config = dict(
    experts_per_token=4,
    activation='swiglu',
    norm_eps=1e-06,
)
Below are experts of layer 5 (counted from 0) of a mixture-of-experts language model. Rows are named gate (a neuron's input weights, with its number), up (a neuron's input weights, with its number), down (a neuron's output weights, with its number) and show model dimensions 128-255. Each number is 500 + 40 x the weight over its row's rms, rounded and kept within 0 to 999. Numbers have three digits each.
Before each expert's rows: a language model's description of what the expert responds to. This comes from a sample of Wikipedia text that the model never trained on.

# expert 53
Adjectives like National, International, Royal, American, Indian, and the article a or The opening names, often in film and award lists.
gate0:447507448489540517524420512473441527569531568546445513525469553530471511489429487548516453551534501501423556551563453435530459506496530462527489515422456494422386522531558529544573449376507519479470518507501490469521528578490495472473427533480465469500481486449534437500554421472539495567443429504468450451491474475415511511485533401514526520476554499473532505500542445503461520500504
up0:533511484538477521517565472545517488479463456492548507431477520466552553470512457516498499439528433497514472527516513443466536490432543507576552509527528543485544492449445499483438508490544540607530514474467369513529482564430518571597468557558483540529505490492548500490447563485461451520554510495492424449568449510594467465553528511454503531562409484470466494481523536492463465533558
down0:523501440509518482543516466535503473530584405468571450495513520498470458530487497488535575517491484490490537456489520484529481569566479518471540509492469492503397448568480540510469466542498498487549500549500517564413539518527489427508516506501574507502565558464499486492516448473511478478499475500504492546428431576497500487543549467435497473441565466512573585485520457488574494480436

# expert 63
Numbers and dashes in result lists, race positions and tennis scores (6–1, MCO 2 6), plus month names in dates.
gate0:487527472393452487509574468573501530469596466481567572519505528526598438480579481578544478546500561478472570531523504532501477506537450493506557489436524462427382496534518524489547505484495533440553491497499571451491524460421532550444513527548445546488458509474518510459511481586440484506511451487509540557442473529443476566465426502413492521559541447555513491555475497483564411516501
up0:434491479460501520508481493482536487458515514572546474574553473491502524480550474485555498516489407597475467453554532489536554502559541516463523537493532424527514488492477607490468513584517541523459575559486557458528486471488482450497496530587450537510582489537492503498512468461514472571509468549473474501502519425510568467481488448536504470548520521471567556519600443522445507539510
down0:511492506520421530507534462506535492515505468499475536472520502476489481500569428464468548538513586399446516464485509515464532536517540494487470475493476486433520493445487508564551536515532484579414498548442472489467542491519441485570565475543431465464462533542519500501607516495547508517499513427536506420531503519498441472544497493534535542484605451480606475531500571501519419490575

# expert 17
Word-initial pieces of Latinate words like app, re, pro, conf, plus be and not, and Preceded/Succeeded in office succession boxes.
gate0:497498436499467578503544508551598469570547568549516560502601521496517483466509546450493500563530452529542504557482511495534418523486507553489444522523501562526479515423464491481553539501502495520509524563550498449538471476429489534484475499457542550557483512520520584532499482503479479476450503458501493538522537469486570516600447600464460474487553458535507475418519526536528449498467
up0:560556466533428470510531500505448516540455534518555595535507454504451486533527513491495518492464469445585526445500457545511490435508456472448479537478594450470588513486538494468483497441447533560496540471509523558502521493430550488440503476500427488521554492491492488556507485552505491481551476511495544545503448522505584452487553509444440541468483396547425451547512526397532586428508
down0:505453500437397485541489424507446540412497576510526444530508514478454568480480526494492532524478536516485514457455499465522487461536491416556473528456564487460510467447504498533475444572496430561508487466515549562465474487510506472436480370505499445508490498447425530450503496509454503493503502489518563521463532599536538515471396484509537501479461508555560507528452513510586508454489

# expert 59
Sports words like Championship, Cup, League, football, age numbers after U-, and the = signs and blank lines around section headings.
gate0:460494503504507531481465530544491557567474536557448519526446535515491469560597520547399577465566523473592541549519453416511484569480536430451517537484497509551530438485498504452502546521529490512522491557507446497575540484505426461492479502534467431500545469436492498476475545500452453503467474517447498559517532515478543451539504513558469444485540576456536468492428536532472569532444
up0:508541488465562551504481580522517485532505541513486520502465585524519541556521481437476471471499534546580525507433489530576555488487523393527462525467510515485494467445517529528468555472495529602534473468503448585461483475506509528492524529478392437425576466476510536561529539486508513504512494477496454446490506478498538537571493496505487504488500501447429506523512554505521446446496
down0:462476556461503483473479489498510491483580408484477590491498472530527421536537460483463413469539450457483527520472531420488477529468543570485467496541524526532488476445491474479542471490454503551442445491482529497517534430463450482447452534530507466486522526559461496539508507520512474372470487488487588544518496510479557480431524478501470456534499411455409579528515513449465431514468

# expert 37
Nouns naming events or activities, like development, construction, campaign, battle, death, and suffixes -ion, -ment, -ing completing such words.
gate0:558482492586471494423487540521472504507493520490503528497478525440456510501496521486471522628499517434421491466522500552521498574525531558493528570524479542442508433477513465521476468480475428520482442495620553521494498510538553499482533563602554570472504457461478533426479471508478423487498502543458448587490544485451497498503508504501480525519548459452469493470524473533427499439521
up0:536522472513561471431510523475456489504522479469454466456518534544414540406551557504430519493441471448478555518415566495411482546564479471537490557469490492512491534461430517496480499447549542521588467479485518447525510548544513562522432522519547578596476477469506524465537517503482489547503569492513452422501571476521548433447567414529443499468521442478483440540571574516448523435569
down0:494569461479415465544455508496540527554484514474531500490417564478501602523550464511524447453490485568537461432453533491534477503497459526548564555488534532468506470476477476456395431484512571593571470502529534515497486510567497493532476539437482493472480531502560474524460476573472497475471541496492449531515449550488486348512468511546498538520459526539509497472412511503513471474467

# expert 23
Numbers, units and markers in stats and infoboxes, such as million, ft, m, 000, plus signs in seat-change rows, and medalist.
gate0:564490538544500453493486526555524503408505529467544523594501447460456497538529478477509520644527432525434485551532431472519517513454464492472483520482509598500495445526481547517432542494468515474555500422521435533511533504476580434555514477435545495498477476475473482463494487499455471534541497546519497473531466504526474479518472483458522497566487457478547454551567462529512460472554
up0:590469464503516517461445474575510477428546559432539446499598455496521499606556518490522505528582426566476541545492468580512532499523451416452451481519469540465492532527367529561440528483425499564521513474524516550517553468454474524531476491435485505525458436475496417543573486551524441518503537528466556466520445483525531470477494535428498491467470389485506493547544431528478531503457
down0:523499532437493494463559549545488479593527550510483524500515452462513458568425464542532520486452569471499504503468498532482486523409468548461518484478493428469527505402546449475505498448486502487451446565504544525581471590539499527479495542500447539478536489559473449488460496495469517494480501509492459515524514511566553506379456441563501462514465533493520548503476515529430502484475

# expert 52
First pieces of non-English or accented words and Latin-derived species vocabulary, such as UTF-8 lead bytes, Ne(uen), mar(ine), pet(als).
gate0:439545487472483632465492505431461533522436552431441563462525471513515495530538456551483501523565503436513561463476534463489523495490516478460509476502453513539500456464447460487507487411501649527424548533564504428446472488436542518531563458433514466544507514485507505472551508459515488516542423535491546389562465482498517454470493478512462548479480481438556461458511426472468520478478
up0:483482534600503403546420472445473475512542479507482463479497483493426471502499573583529509600497512548500427516547502510456501416558496579586486472499533528474447418505445483457461538540495468466556507515554513539572502557512453492495455452478475556425411470469530491507408460580429506504474514536494491470433468468469427505463490543494516524461512467544487502570528481543541514510411
down0:538567508563501522480512538468494451404533512553444463438473531530540460559422420518558531442472504504404585478466449494558502545545513485555545469437557482511495524487474481483499481571484488473485501408514480498488485521518467493542501493491474490412474506518505477501548430523502509527521500436508426544527507375536495553495453536448489510584479554502528518537471481526494592493485

# expert 13
Conjunctions and verbs joining clauses, especially but, and, however, was, has, had, they, plus table pipes in tabular data.
gate0:544498591481473450494438449519521454510504556543546501569419458531609501523467514490472469472506515508491480537483444475490524495519505485468485562510472525556486573514398465546470544543484483480463474523500549466541521522487448507544426474448496488470487478474533481551598493421508410479520465510480501451522466508473421542419424569516453470485475447490514532536503445486533451516549
up0:545433565492471469436532476409483429456462511555459529472448514516434483603493479458509514530472545516540510509545497554516512488463507468462480471478449410486559520390494491468501490471519411487464519507538471489509501512502527547428535512521417555566514430535568427522495552495536565508531500474423508504554496528524504415494524455519507436582514489492444514493462560544417515506554
down0:461499573539521467509571509544507490533516504550476509512439469557495490529477470486491516549522532514479428580406525417506470512452507472512494534507470483505539522495517550535485514548411522474498521523515447524531497422500508441560528499494546425514503572557561542461531583567478553521490494510488518493496455447521510459490564445462532531499556550501476494493513516385574499474518

# expert 9
Short letter-pair pieces inside rare words and surnames, after a word's first piece, e.g. Easterb-ro-ok, Green-g-rass, per-ma-frost.
gate0:473543442547510542474576492475547517551504461453461534412468573496504497598549528484487477466522496509432492481450524535548530482564461540475448419409530500520500497484490477527459438585551421524561500515507436479485504544528465527517447492527428497495552497504451512523495443485530509456515475470525501467526429568416486506495479501461497476465472476520581562536537520529494550510542
up0:471519526513429529438555492469540532507555532503432468522564537437435444550565450448585459511540527488479492462447504552495499461514468440528513419557409498431541513429401483450504524487511462490465519495547519509469464463462419428476530487459447498417488505541484471555487484486529494435502523570446511485495454569509454448503491505499505475477507537528449472563474439462456527509462
down0:533547520507501534539569551481499484586504544422485479431512445548506471556537529517452488467521490489492537505495463453556497476474554494533458558484535507513500499442537573549489484529499470616537540470471438489496479499482491489496467559583447437610560469514513462519484461476489541469512532479522513485562541528505468490463477499442520519496503517532531528459485484527530445426516

# expert 44
Paragraph breaks after section headings such as Track listing, opening parentheses, dollar signs, and political-role nouns like president, minister, Congress.
gate0:466456525523560533457495474484522531456542544518546534548464596429495556397581525458521481526609501563456498458480569545530450480549482508509508506564487493560472509535494485478528536369550520500440476519468486500522495483516449518516560406532439525562492528517527441417531506449515521489469558558554428537492523511484509488507580499426444465527501546470537477482540447503538461436464
up0:505499556544518523482557513470535546468563451462490477541525528467467523397525558471568531549553522493494491506500503487458532474536473510498457543468546541499494455499547549501496475513554474518568444524498533564462519500487486437579448494440494519483483406545455474489481560505481469556500489494519458489463482523496449508517535522484510465475503455488534427425512492513570546483512
down0:474467459478558479521534511487516555360564474532539519528507550508527432522511443492542548491441504442591398478528509533504503446502517548535495425565498513492504530452489426469492501566548485504500444455419499503535509556495488496475529538539521461567503452417501480514492524549461514537540483496452511509439563447429526505537514538554504522505573495464493473523519468531509416496558

# expert 61
Commas after place names in headings (Beattie, Kansas), route labels like SR and US, and town or country names in geographic articles.
gate0:524478563555500522511503460537475524539503505521542468487472514539475507536588533565455493478414559548470485504478558496522536506470497482520467425508457544545507496586503539386519457489484515451494486506558428450477484504555458540516489508497501584489506465441477474517503487498505516467542487588464484515519536487476532389601502454483581536510572538468564467421503537482438446494558
up0:483512464459539484525469524522534515490489481502466501501468509481509546472431407509519539398550466438616506536509554535479515570519510467444512559502483471494499530489454466528420532549601530504533456462473496481475403527484536500541544461432577506478468469468537501458513450533523494527479573482513471539517495430515518573446499519498447507503554480486491467533475450527498512407435
down0:529572496485452425494438491520462521549457531452522444503488542502511544499563545457525523531543472488463556479471529484467525559524459535487507555557533437419509431567480520520521526512492527533453540465541526489466551471524507457519543482500500444572518443552504570472537483507553540476447527533472488467457509471420536534483529597451389500586569439507528523503456422478586444472474

# expert 33
Nouns after numbers or ordinals, mostly time units (years, days, season, century) and plural -s endings, e.g. two spell-s.
gate0:446494435482502491509459529449570569456485524545423542429524566477505525503523546477429466513526530453419513562519439469550504463499478430518508492482434452548514520576480487456543510486507541526464426464543460402477526553510503475505535511469497519520536485570513544389439511537520495543511496514500461442524468485518462522452489510488537476455468571474513483413420519348591496544481
up0:505448480558495491508537500469518462584472447492480509535504433464491513503506458486490477513488529454518520489451563512474478502556548593469514454545512523534554492489444494569413477476527441515514497524520524498467484556410471512470496443543525440444553488460509495512556514475486503481538545510520477480476524479532500459507569474483510510514491466483514456481510451540542542501613
down0:533566533551459558482484471520440519425458493463493538451476525462405539511564480598489459479487513522483540500469577521482425561556538530440490489487463520514459501483531460485526510593516526490455581535529505530572509511488457525563532520582550523467552512485571484454513451457538534559486532498455535462470482564492509551485551511510487454406523513524517546525469435469421540523453

# expert 43
Words ending names of fields, institutions or topics, such as Technology, Art, education, music, law, often within titles or organization names.
gate0:494421499461555474544458426525595459494492475510469578450423547484544467461530518504468544504491504531479484447491561542544435455560518514521448468510448469533459561476503469515497471532485535556515473622466562498441536470540495454545502492432530435543552505489523488571559441577439525521438445457473490495534403508531492485579460501525508522495508476490546509524512454567525496509482
up0:453463391451482475519547470563518466489489482488524477455531498551510508536508485511569470474530537547497502517508483536474552510430488539469538498572530527579527465606450479487522473484526578536473510592533425475525469491497488447548471500494492591485523565450485557475521544476507479483461534516566481512432483536498455500456493541447547510430491575478507459421467571517492443430524
down0:551543529485533525535509504565477470517518480550449451470469448518485498535476464458435537457492566547538586511505520512493474530466520512514595449462473479484361480541416481503375560513424496562527493503505605559485453530451531521496544521532437512458477544485497500510506434504550434456445536469460491567516519495482477569480490464551537497565498555483518484479511501520446499549519

# expert 57
Function words that link clauses in prose, such as during, until, after, when, as, in, plus clause-ending commas.
gate0:546477535505456367463549537544495534528447439494496523499521472453486505509549543516472469462551540473567481439446505527514474480516434515490530520525515494474493576502527566493560493611511571502401559498465497531501500484510494451545468533532427458451511537544468470464478505573511520518547514505482471509469517481610482498510471518511554514480503490452492508494480472504536481490546
up0:569472470497509473422438552492497514459457500469464512510563540540520515471502510484470466565456517469505589456531530583437529500472416525510417524502475484578500493420569525517517537521580467472432536543472516521484532511496587489473532476548458518499451526496503465447457503526457475539461425456443439525548501512505524500519510470400487445479562514488504539490517521506403508459568
down0:518547517508457448484521528519469478571583503495494459548541559444493504481518441537460486489466462475496430480539468445484515501496515540474456520477532465485584511551523539546489470481450532498461455542497508379506474497455451553477543510534493556538489510491508534460485490506506526529460465458476567499487507427558555442515526459558517590522468460412477509511530495581418505477483

# expert 47
Years and numbers in career lists, league tables and infoboxes, like 2008–2011 or 14, plus colons after field names and how/what.
gate0:545458520413452474500535519422503493470492490497571502441510496497530498552468527531553531535380523478450514470530515562514500515456538571513539438496459471435563525512598498396501504435468455494516581537444520541486471609469555514487518490497488474515516483530470463522532451477524479526439503490481497503453448496452476435573476537474576496504528456546520546441475420505498418505478
up0:597485548486528448471451492461479452527483477538469478467480501522520544518413473556541473446434568473473478535485449512486517528514593485511452484528447455476515564484516528463495562528590461499455558570574529534535480476513487524554508524519431534487499467541557541482554482510539511521502558581542502508450561496496488521492518466553483518472524480480522469528503428474464506506565
down0:446473509504544500421471505430482472385541456514478543509471549517495552531546501459542482498544523544490538519551524458465439440472475475486445487482432522541443534551426494529522463552504498548520509565509448495483431448423433485465512471559481513452486471424474503466553551558514475514450493488492407455494493493527513494557476538516442447520500470475463524485515460482488587458512

# expert 32
Articles and possessive determiners starting a noun phrase, such as the, an, his, its, their, often after of, in or to.
gate0:403441521475498509494463482492566571540451479510451493546432460509476500459497414442465482459502495469547450469519503583487471551477525537513432567517488501529483498568558519493423561486522490452458477502501494520533531560520520548514526497433449517530410480496565430527489433443511516410491479480445490546474544529423478548538449478542505540558541549525556412459474511486510547508469
up0:506457471486489535456594485461513617558532504397445537471490527525477469512487434511553547493573416484468465460509483454456421465456485506470447525554435487509513508511440477473450439463457473439458553542536461575505444484503442519442500512489542517494487485513497439535516526420478510408511483500503404488523565515507451522495516559465538502503514539530599545465507519484563537465511
down0:482506492535501493576499496532522406575511455473452489588495482540511452500460539533480489565451496472448560533481511549567538412551456475453521516463525531447532545519554541527521512521518437462491536527461506501441537491425540520516416531568494534507495545465489493540454512531495421531484515527502560489526458473510502540529495509466484459584363497518492528506584475470491472586509

# expert 49
Words like including, such, both, either, except, same, plus table pipes, country codes and LaTeX fragments.
gate0:497515528512460458538445516462544508521522575434488511461537549479480511480542512461428464533580539560496528535515535546494474482436491521505517495458587506527509512493546475568481489558439481548489540436493505464482520489504555517489515435472484534485515478469503541496546449508447521447495489443503551610519461473443451505464453518516547493526477508540455469554449460528524488575561
up0:456435497499541498525541484564469532392542562516467467494515451448462487519475523468513482530462551536550481528526482459499562477510565525509528452496442483516493512492536484475496547533493513509500493431551494470556509507556482431536524528528513467473541468443462505436526436393553476413529535445522484559566453498459483506514494527517459485480547569540512480579507541452457498473497
down0:493552458506520510527506432494517513469438487477558543404474500508525528545476449478471505459488484484551505461488524513511513459428442547435522528539472426504420499538497477507508545528485567511477509544523476484500500454546492491472453523502543455499513444487555526495515490481494498510439381526414481501580452495445496488471571557483469467547566478537451549499461566405515494418526

# expert 1
Prepositions like in, on, from, at following a clause about someone's post or action, plus past verbs such as served, worked, began.
gate0:480481513503501551517461545473537492493500488498487551410458578490493547490488535485502449453450488498476564504545487533510502545552587489477516401479444443445451572493522448459426491563482411529457568472453446502477477503542561409405546476576516464533519473464465497490575487474519454472499482506494476515547534518503486514506549461518531567547527526505518496532492454507451486446513
up0:549489526543454459507446561536587477499440568466483552510457502519544504479444499554489459461546471495475581487478449535503511456504511469508493415495534517414533503521512502495444517517497435546481607568453520518501500502432478543442490479458497483499530521602543462479598506399522516497510478545491446530529508543532565570521509495498534519479548547525414461478528484514420516485488
down0:546558464528468480538523545490481450477432532510569541508522472487521485520473491506450507498470497557508574427462496531492506523506496528566558455529508554504563507519501468426490493543441479459587472491473394479493456563540489475519486523545471431544499529469463496485570466510470554494463462527564502512519542524496419498488478531532492482516512542497487503560488519499467485472536

# expert 11
Prepositions and the article after them in location phrases, like in the family, near, within, the; also foreign letters ö, ø, ş.
gate0:452524446596578571537477506441558448530516467467501522523506508465546505460470466492468505444573591463441426471501553506489546544534495568497577492485519560437535494546458552524420461563458461571429538411542496500507513449528490511477531479460495491561502470536501445511534554524523524496470443481523532507445464497439447508482496552495479462526510440497508469526461483462432523449402
up0:487471476567525531464549554505502490476527507465440499544544497448517469585445464498485530491540498470389471453460522477435591472539490440506471556461503514455482517554483466481471495614475485522463559508544490523516547545447496541493553514427467504524492456567513458505565536492550472494482516537527526461461477523407480560476513525431454474419411458507462460501440525454465501462469
down0:532407522448501475488552446492451576489474424484527467532511477537522478540516479507548506552508507513459533485462565495506455482488446461553474514479439440498524495454433445507526493543484481498511529442514504467516511503502553566505432494511477485432539569552507531475496547520514437464478532436366576459509538429490548550530435467436509448487427545457537488474512473535600483547526

# expert 45
Noun endings like -ness, -ation, -ence, -igi- in Religious, plus biography infobox labels and list dashes.
gate0:473501462527488522524491432568501442553496519548495468523528434527487500493452470526449434453510502499532459469451509513448489454393555460434504552453517446536463497464468483472470472500479541538560520408473491547491526477526555518543528516440466457460498533478550407479500517551454504531526486509554502470508478517456456557503456466512515519489514458464433583558523515457513436528448
up0:509552519494551532483597454518485475510464491569478495576470547478552455507491557444514445522495531598514476588458495449493496493496426479447508490477498492556509491505527390518474461487427479488516546435538489439528469472560452550633505549388449526452521456524497521549475506529510460520490484510425441537496474533463556530568501491530539466528427542487475508570479605534493501511522
down0:468534528518468468491476509511527528495528462525516418503469494486519504513595543507430480497482572447575550497483536554494479483465509454498473492452472462571541528535508470591507428535502469423481508533519518486466475461474548556532540491515469476493445524516513460492460517515511481454537492507460501551424482462529521514509424446556489516486524439507517565480480487457536447506553

# expert 31
Word-initial prefixes in technical text such as anti, trans, hydro, man(ual), plus due, while, line breaks and semicolons in lists.
gate0:520521529495541506549572510502473473461404508440488496515527521513477514524567473461485568447469521475503521539527473519409494442561470516457580528485496472538526530551511600470517522611493504512502449469417523480509581501527479505546510460478568455578513535502443538464410531451483526536506520486415573559522452524548475457458499517446461487525433473446482522517490484487488510482489
up0:526504474523474510537485510513486478480489439527502476479534489463504551556432488487474420531519458531499435451524442471570455483521576504538411516474543548517467540496501476531555463394495516457547549466485432493495474516459547410545491528480578526503517472462444454526518491426469507493541452517580468484494486537554557461527511533530534521526538485494560540524547494499499553505447
down0:511434436517495457553503458511483526467538511590526545516509459503462493470558475506482496492516500575509511462510569461479451473452576482532583476554519523492505469430439468572548447557519494474492527458510438532523457494495485534471532487473511473558541495449526530500537427441517526459475456487527444565557475558445535561505453477505472560475544412560473499571483486508545547598541

# expert 55
The and adjectives following it such as same, next, last, first, second, plus particles like up, out, and coordinate decimal digits.
gate0:484415488569500481548462473538506513508519454518527436475508527529491537477484549495468543508457469504526509503540476512498417483542528488483502520505515517478503455547431547474464498551512503573561467505517563437551476484571508469526597433513474515485534505470524511436517525522485521565467578510509528497484541428443484504488581508518513544502496476520504499514511540461459526521479
up0:413515474476527532497518489421454521421524545547431506518458509485503480463577498474474529462540543516559533490459548495412562482513500429489494492520549532473471608416528500523577469474448492514496452514522482535488494570513523539527515559476535560523515503567481524533493414512489506456486463441527524504508498541513490467540490511504524493450448471472483494552531495491485475502497
down0:480518509436514501466483469487505502471482493497551484468567462555539425498551545511510590506522510483594501456536479483474454559486455489558536520470520543501504515540541480558436533441477484505487509423521551488497546508565542445449495530501525577474456504490523473482547499528548500459523473527488467511473492547510522503521532515558513517513499547507460540422424504530476520499464

# expert 29
Mid-word syllables of non-English names, especially Indian, Slavic and Sumerian ones, such as kar, ya, kov, č, ā.
gate0:445531531483459552500483562520476480493493538497532468486536508518444458523532378485478578519420519607444478478505502465484537511514524462505517500555534430556485456497520509563406513453432598528535489491480542486542451474449486515549488501485493493508533495537421533487496536544467512442520482517506548513461515496497514447498455507547488490498459463469529467482491477484538464443486
up0:504502547548537536493452500532492459512440511474463599529527472482540515529449388409481468508493565547457511499494482524543536599515556511519490455532505426547532529514551485502494533522483569536446499441594539450491554442406501505509474515492465510482511527474495547473489503504472505493521503496454463508545550543492476485564450525434493465457471574444569507513495583591487510502513
down0:501468551484470508474501520500529456439473518469456431433523493479429493539515519515471484439566470560568447478541516520543446499456499508534571511493475473552498439511449465522459511489426497489530507519438487518521470523487478544421489482569395454484540446534479517558486509504511445454523587488497456530485540493460519496513440492514435450431495526530539612504431434499464517484447

# expert 48
Pipes and line breaks starting table rows in football squad and match results tables, plus verbs like take, stated.
gate0:542501473463430500486520493499456429489452463561486461473509438412533545536513491504578488532502457484529422544570479478518453494516459579531493477621497443528472491466502508491508524512474499516592472463495510444494424506516471448467549459559485513473471482533463459486567551448456488481473583459506557507438496533490511513413478492421505487461504534542459413505420477444452515509540
up0:485549466502543496526574484454521497575509523535569496517507536568557524597504379477498507460536503519482495504522517512541527547444506386501470458387431478557534480515539446472496518488439525489472460581495495528509534429523551486470481454529470509461564504425531538437456486516508607499458464540498515529472519493509499546450528483550477553415449545474503502523479450500468475473471
down0:476484408465534467510481486432508466537516523503496531510518522475495518527547495544521511451469560478482472478535483514441518545492505520524491453525526559570575486459550543463526472505489507509497510517495426479568486506532498549489467509468527497521524519501558528511478448465513449464504545525447560559401594450567553440455502515457575526545463430475511532457492520440429567516495

# expert 7
Head nouns of named entities and places such as city, station, town, company, University, plus final pieces of place names like Minsk, Bulgaria.
gate0:499477458458454470506568497466485475480430469571505473478510539492409444524496544426470507470518572439509544574511562515520504479566456453566462483515528471512493551489543513471555478491506504485503480497505500517474463523520552527424462471430516469434571501459481509458544586491493441514513533437583470448546519532567520562510574622466491502450452453517477522502482464473443458448447
up0:557417474502534521515492482481444513478521562446484459464546507463502520425465474476516431472470519452460546512553505563528492479455498526516440534485514512496486496521500404548478558500460531494542422522449530473494530506543546556446454543502519477517415450542451467478490585547463500479573521491520497475549478462457464467516593551399512556492508460557511451530529487525503522528472
down0:439477546476545501518472472571475417555523436556504476477495520500579540549549525474453494437455523534547509515462462518572520488537506531468465580471424451552497486476507529501476574551578565474521501537591521478492522479457483445482502475498485492477522462503562458458434566528439495501522532498517486504482507489496425420519569529534506463615555533476528505573495543443483491460456